{
  "n_layer": 8,
  "d_model": 192,
  "n_experts": 32,
  "experts_per_token": 2,
  "d_expert": 64,
  "d_shared_expert": 128,
  "activation": "swiglu",
  "moe_layers": [0, 1, 2, 3, 4, 5, 6, 7],
  "router_score": "sigmoid",
  "normalize_top_k": true,
  "routed_scale": 1.41,
  "balance_loss": 0.000245,
  "balance_bias": true,
  "init_std_router": 0.0147,
  "lr_router": 0.00098,
  "vocab_size": 8192,
  "norm": "layernorm",
  "norm_eps": 1e-05,
  "tie_embeddings": false,
  "optimizer": "soap_variant",
  "lr": 0.00501,
  "beta1": 0.95,
  "beta2": 0.99,
  "grad_clip": 2.0,
  "batch_tokens": 65536,
  "seq_len": 512,
  "train_tokens": 303300000,
  "steps": 4628,
  "dataset": "wikipedia_en"
}
Below are experts of layer 4 (counted from 0) of a mixture-of-experts language model. Rows are named router (the router's row for the expert), gate (a neuron's input weights, with its number), up (a neuron's input weights, with its number), down (a neuron's output weights, with its number) and show model dimensions 96-191. Each number is 200 + 40 x the weight over its row's rms, rounded and kept within 0 to 999.
After each expert's rows: "raises" lists some tokens whose logits its average output raises strongly, later layers aside; "mostly gets" lists some tokens that are sent to it at least half of the time. This comes from a sample of Wikipedia text that the model never trained on.

# expert 22
router,193,222,253,173,247,97,175,204,195,230,176,205,186,270,174,241,193,224,238,203,213,244,191,209,215,195,219,178,207,213,214,210,206,215,194,172,98,234,171,164,156,153,241,165,186,208,165,185,210,196,245,158,147,240,182,163,198,183,249,166,156,236,213,183,188,142,215,157,203,75,155,203,148,217,178,213,241,133,219,186,155,211,294,247,212,206,234,191,184,171,166,206,186,238,191,231
gate0,187,210,221,226,207,290,178,172,290,265,201,238,162,178,207,263,150,169,246,142,238,213,104,158,196,103,170,198,218,105,171,223,232,288,199,204,141,247,229,205,260,213,157,216,182,234,219,170,216,203,183,207,243,198,200,198,214,149,196,228,216,221,194,263,143,175,237,230,214,210,163,209,178,128,225,245,167,153,242,241,200,195,177,291,213,205,199,269,224,184,212,191,255,137,179,189
up0,223,234,187,146,224,160,191,189,164,205,232,191,186,147,155,159,238,200,227,204,194,191,191,184,192,175,302,225,241,188,196,225,227,218,233,160,222,286,158,154,183,222,116,220,237,206,158,258,135,197,171,220,147,201,204,132,168,155,260,163,224,247,228,179,184,207,152,95,214,222,164,118,161,161,272,187,181,146,222,219,208,234,239,223,187,241,256,252,188,257,104,142,182,208,264,184
down0,214,187,258,222,198,195,189,204,139,253,260,123,210,164,158,222,155,216,259,140,245,209,155,232,191,240,211,121,234,189,226,217,261,206,180,206,144,217,265,174,176,262,228,198,167,190,212,222,222,222,193,220,163,189,185,182,263,227,206,174,270,220,204,194,231,216,156,190,149,237,235,251,265,231,183,181,239,77,236,214,193,230,174,168,202,205,83,215,186,169,242,174,168,250,128,202
raises: " the", " his", " other"
mostly gets: " of", " in", " with", " for", " and", " from"

# expert 4
router,161,232,230,138,209,239,221,205,224,239,178,196,190,230,158,230,164,159,144,186,272,292,214,212,166,177,162,215,176,242,305,177,203,266,181,133,126,199,216,235,249,242,203,188,225,240,230,132,187,182,239,214,170,185,135,274,265,199,239,193,153,234,259,222,208,158,199,187,145,161,146,177,208,168,213,155,212,197,226,218,283,138,238,229,161,147,221,143,180,146,195,247,130,247,203,162
gate0,217,254,176,121,162,194,216,190,204,188,245,175,217,161,143,177,202,232,230,123,225,168,187,223,189,129,162,160,117,170,192,157,232,279,255,250,210,210,221,215,188,252,150,228,144,161,162,154,225,104,196,310,226,200,188,250,206,184,252,173,175,177,164,187,140,224,256,177,144,143,219,220,170,140,177,170,290,212,182,136,223,180,127,135,212,149,210,204,201,221,169,200,172,200,159,186
up0,216,206,193,224,203,259,238,164,146,251,184,163,156,218,193,216,197,158,231,189,113,247,232,171,209,196,197,213,147,235,180,180,260,161,195,236,214,196,227,189,147,240,190,130,210,238,200,173,191,229,222,222,189,182,287,248,194,216,221,158,156,115,224,176,129,197,207,197,216,257,240,223,241,214,207,263,222,190,206,293,242,175,255,229,176,187,100,164,184,218,167,140,218,189,136,255
down0,246,195,221,143,242,157,168,135,199,143,232,193,197,257,305,192,189,177,150,128,209,216,143,174,230,122,166,186,145,212,189,209,189,197,180,142,195,222,205,162,211,142,214,213,190,165,244,257,243,165,184,202,155,267,185,167,265,181,241,174,222,217,176,203,141,199,237,231,185,187,237,243,213,210,222,124,239,208,137,179,187,159,205,226,167,171,191,276,232,198,194,155,208,287,260,164
raises: "ile", "em", "ub", "y", "ess", "iant"
mostly gets: "akh", "jan", "ak", "han", "ek", "gh"

# expert 9
router,178,117,170,193,184,252,203,189,194,225,106,205,210,200,171,277,187,123,211,182,192,238,258,224,171,213,259,229,226,183,243,213,234,198,163,164,213,180,206,179,119,261,194,202,282,187,239,260,224,142,229,90,128,207,144,167,244,152,182,236,162,187,192,182,238,184,203,127,196,188,244,187,237,242,196,214,221,166,192,265,303,187,189,169,182,151,226,169,194,187,220,104,172,167,176,207
gate0,185,197,202,278,244,236,195,229,221,256,255,150,139,166,136,256,215,178,213,267,125,230,224,222,193,210,126,192,205,135,187,213,177,148,152,189,283,213,201,182,211,272,177,254,138,277,173,180,236,158,223,174,186,245,129,165,253,182,241,175,186,231,89,315,164,258,181,201,217,134,228,214,221,243,155,221,190,260,243,246,189,229,217,160,182,241,208,221,255,178,159,122,219,131,165,156
up0,240,191,155,300,204,214,215,224,200,200,173,202,161,144,254,194,227,229,199,182,239,143,210,144,219,175,286,214,187,285,149,219,118,253,203,204,174,245,211,220,202,232,238,147,219,185,281,149,178,216,199,200,226,150,192,179,154,189,232,179,193,202,237,100,153,215,224,279,128,226,139,188,248,258,231,246,206,196,162,224,192,194,197,219,187,174,249,214,236,185,241,225,154,255,202,233
down0,284,158,279,150,109,261,204,219,242,262,180,180,266,242,163,187,153,206,216,169,250,252,215,190,165,98,213,208,169,177,254,204,171,184,139,199,228,236,222,135,219,150,292,175,206,151,226,143,212,231,100,273,192,265,260,175,229,207,223,193,225,240,225,250,192,173,141,259,166,198,235,162,103,194,170,222,263,198,169,179,176,219,281,206,166,167,215,222,221,224,174,225,120,201,243,170
raises: "or", "u", "a", "in", "er", "o"
mostly gets: "ch", "st", " st", " h", " sh", " end"

# expert 5
router,204,205,178,187,212,286,241,217,181,181,130,203,186,185,178,197,218,171,207,205,194,290,248,216,192,206,229,227,218,191,229,218,227,149,170,174,202,224,200,196,186,238,208,212,277,128,178,157,184,155,222,202,176,231,152,151,158,155,224,164,137,202,194,206,267,178,228,274,175,246,96,117,150,257,237,149,252,189,124,214,214,119,246,218,157,115,214,199,278,211,142,241,190,227,162,171
gate0,194,196,230,117,121,274,177,182,217,96,120,175,222,213,232,174,196,128,143,161,114,212,181,259,176,132,136,163,246,141,155,184,216,158,190,230,216,245,149,166,262,197,178,182,241,268,237,182,245,196,170,203,103,186,180,177,169,146,185,127,231,212,153,181,244,170,126,227,144,189,196,155,189,208,232,221,282,173,256,174,197,238,175,213,125,210,189,110,219,223,151,177,236,214,224,182
up0,205,238,189,191,209,250,168,280,236,178,187,266,186,245,218,215,220,244,136,207,204,174,157,208,224,223,236,174,243,193,252,148,198,209,230,274,228,227,157,204,181,199,156,164,172,205,247,187,240,195,146,174,230,174,229,212,200,237,197,167,225,220,181,146,272,144,208,117,113,166,210,98,211,265,196,238,246,151,194,166,172,131,169,189,250,245,253,203,129,179,198,201,192,141,147,223
down0,216,136,203,161,175,189,268,180,230,219,267,223,300,205,209,147,235,329,205,182,191,195,195,216,200,243,211,216,227,174,141,250,210,164,209,219,197,233,202,169,126,171,273,147,180,204,267,222,157,237,184,235,250,123,197,186,192,193,206,179,185,198,199,208,205,174,224,178,194,234,175,145,209,198,236,217,258,130,193,194,251,107,238,143,196,235,196,208,178,272,202,205,223,204,229,222
raises: " the", " a", ",", " in"
mostly gets: " on", " known", " up", " under", "ated", " won"

# expert 15
router,189,175,260,204,229,181,187,205,185,176,187,257,120,286,193,238,256,190,235,212,251,162,195,234,240,175,221,209,159,145,166,198,168,156,178,192,113,235,165,192,210,216,218,213,177,135,114,225,201,229,260,187,173,317,187,241,217,177,222,231,209,208,272,184,236,140,147,173,171,155,219,261,205,235,218,241,257,163,144,178,110,282,273,176,147,172,174,247,194,227,194,155,214,161,220,202
gate0,224,155,239,211,195,217,203,197,207,144,203,214,107,195,212,182,210,273,212,263,209,167,176,163,210,177,208,221,162,141,201,195,181,231,206,226,177,298,194,220,199,159,195,217,188,107,269,149,123,195,232,197,204,258,204,185,157,183,213,179,255,258,162,235,113,211,233,176,142,173,188,236,168,96,149,189,207,175,195,230,158,200,200,94,146,146,125,172,266,212,199,187,168,234,295,242
up0,157,142,173,149,217,213,237,191,206,132,226,171,162,164,198,159,132,225,244,147,229,157,214,215,193,278,236,209,182,212,178,224,215,214,152,188,188,223,171,193,191,190,254,251,215,230,236,205,221,247,284,162,273,300,223,288,142,218,172,214,214,161,234,178,231,232,171,205,210,198,264,231,226,159,120,203,204,176,203,197,182,226,152,160,245,154,223,158,189,243,217,173,285,210,205,236
down0,143,216,192,228,206,143,206,224,149,247,212,128,190,209,192,158,146,214,170,194,240,241,200,192,253,178,205,180,199,232,119,191,216,163,129,153,222,241,190,175,313,253,138,258,215,165,231,142,208,195,239,254,203,205,231,220,236,179,233,222,137,230,158,87,181,179,272,218,244,179,202,190,100,241,247,208,218,242,171,212,184,202,224,212,217,259,176,240,183,208,197,130,245,165,187,253
raises: "ano", "an", "/s", "ani"
mostly gets: "co", "era", "ia", "us", " tri", " France"

# expert 24
router,155,135,185,171,205,159,242,162,134,202,200,255,220,204,146,222,233,136,156,338,302,200,256,231,177,199,268,237,183,191,205,204,152,293,209,151,205,212,267,191,202,125,162,174,206,176,236,224,162,170,168,166,191,211,235,220,179,208,188,190,244,251,286,135,189,202,198,249,201,230,281,187,183,212,234,210,182,252,189,155,204,183,184,180,173,173,239,206,159,205,204,181,149,290,139,197
gate0,160,235,192,155,296,252,146,199,204,275,150,148,214,269,136,162,180,225,111,239,156,170,234,144,168,205,236,241,177,172,216,98,200,153,207,198,131,186,157,167,175,142,201,155,238,246,217,186,188,208,232,201,167,255,158,137,205,227,93,150,164,266,189,209,220,279,179,238,265,237,177,150,153,162,316,236,147,256,135,243,160,206,183,160,234,194,156,169,143,194,249,245,161,235,151,168
up0,204,201,185,231,155,217,192,196,205,245,229,204,269,270,161,219,231,220,211,223,237,174,187,254,177,193,175,162,213,180,150,226,235,215,192,266,167,148,270,151,197,239,171,175,121,192,189,156,263,212,172,144,116,307,257,185,208,224,218,213,186,178,230,202,228,257,205,258,176,184,161,169,190,182,197,119,255,302,170,231,219,174,197,152,171,200,195,201,206,292,220,250,224,222,188,175
down0,203,157,245,215,208,248,125,201,202,145,233,233,193,184,298,177,179,270,215,168,200,223,167,178,154,274,268,164,199,184,227,119,242,214,202,230,198,229,222,182,210,219,239,275,226,213,198,224,225,171,164,264,229,223,234,228,236,213,189,157,191,268,118,241,313,233,212,272,167,184,188,109,198,151,217,209,137,256,190,222,241,213,244,161,223,192,215,189,179,195,237,250,181,229,251,211
raises: "ce", "ach", "ze", "est", "ots", "ad"
mostly gets: " Joe", "e", " Lee", "NG", "OR", " Me"

# expert 20
router,153,191,224,150,202,157,160,222,239,200,170,171,154,227,151,234,202,183,211,261,248,252,169,202,220,210,211,166,164,130,236,215,185,212,191,155,142,268,205,159,256,207,208,196,208,241,271,210,164,126,186,209,210,199,162,248,119,99,211,193,148,221,215,227,199,200,94,172,185,264,170,133,269,160,193,235,210,233,172,180,168,192,182,154,167,228,208,124,220,222,285,235,191,270,149,159
gate0,228,196,175,184,194,224,201,218,202,136,233,226,148,232,185,207,156,249,179,202,197,175,291,226,159,231,164,144,238,219,286,177,159,180,172,235,263,225,223,231,225,153,168,210,185,138,188,240,199,174,270,217,219,204,173,213,203,148,199,176,200,242,128,246,154,247,149,138,169,136,265,216,132,202,177,175,190,225,253,162,191,129,255,151,191,227,218,180,197,231,238,270,240,143,222,184
up0,179,220,209,185,160,229,202,202,221,220,193,171,70,149,232,226,194,233,171,180,207,219,175,285,237,163,229,242,261,205,191,167,192,191,151,209,121,165,248,288,260,217,244,201,228,185,208,207,179,182,178,171,311,258,207,175,170,165,253,229,255,259,163,278,131,208,155,175,276,206,164,176,263,188,197,186,191,268,238,150,161,185,150,162,282,158,199,131,267,191,185,108,192,225,230,218
down0,169,116,225,266,232,166,257,219,202,201,298,186,270,196,131,200,217,215,265,179,279,141,214,232,182,194,95,140,170,178,202,176,224,203,168,232,238,152,246,130,193,215,178,162,154,326,203,188,179,202,242,214,215,233,210,203,159,234,225,202,165,169,215,195,166,234,183,194,214,219,159,182,219,312,161,181,195,178,181,121,233,220,240,187,247,236,190,216,223,180,164,233,218,141,190,206
raises: "us", "b", "on", "ing", "ove", "-time"
mostly gets: "f", "inn", "ff", "enn", "iff", "ef"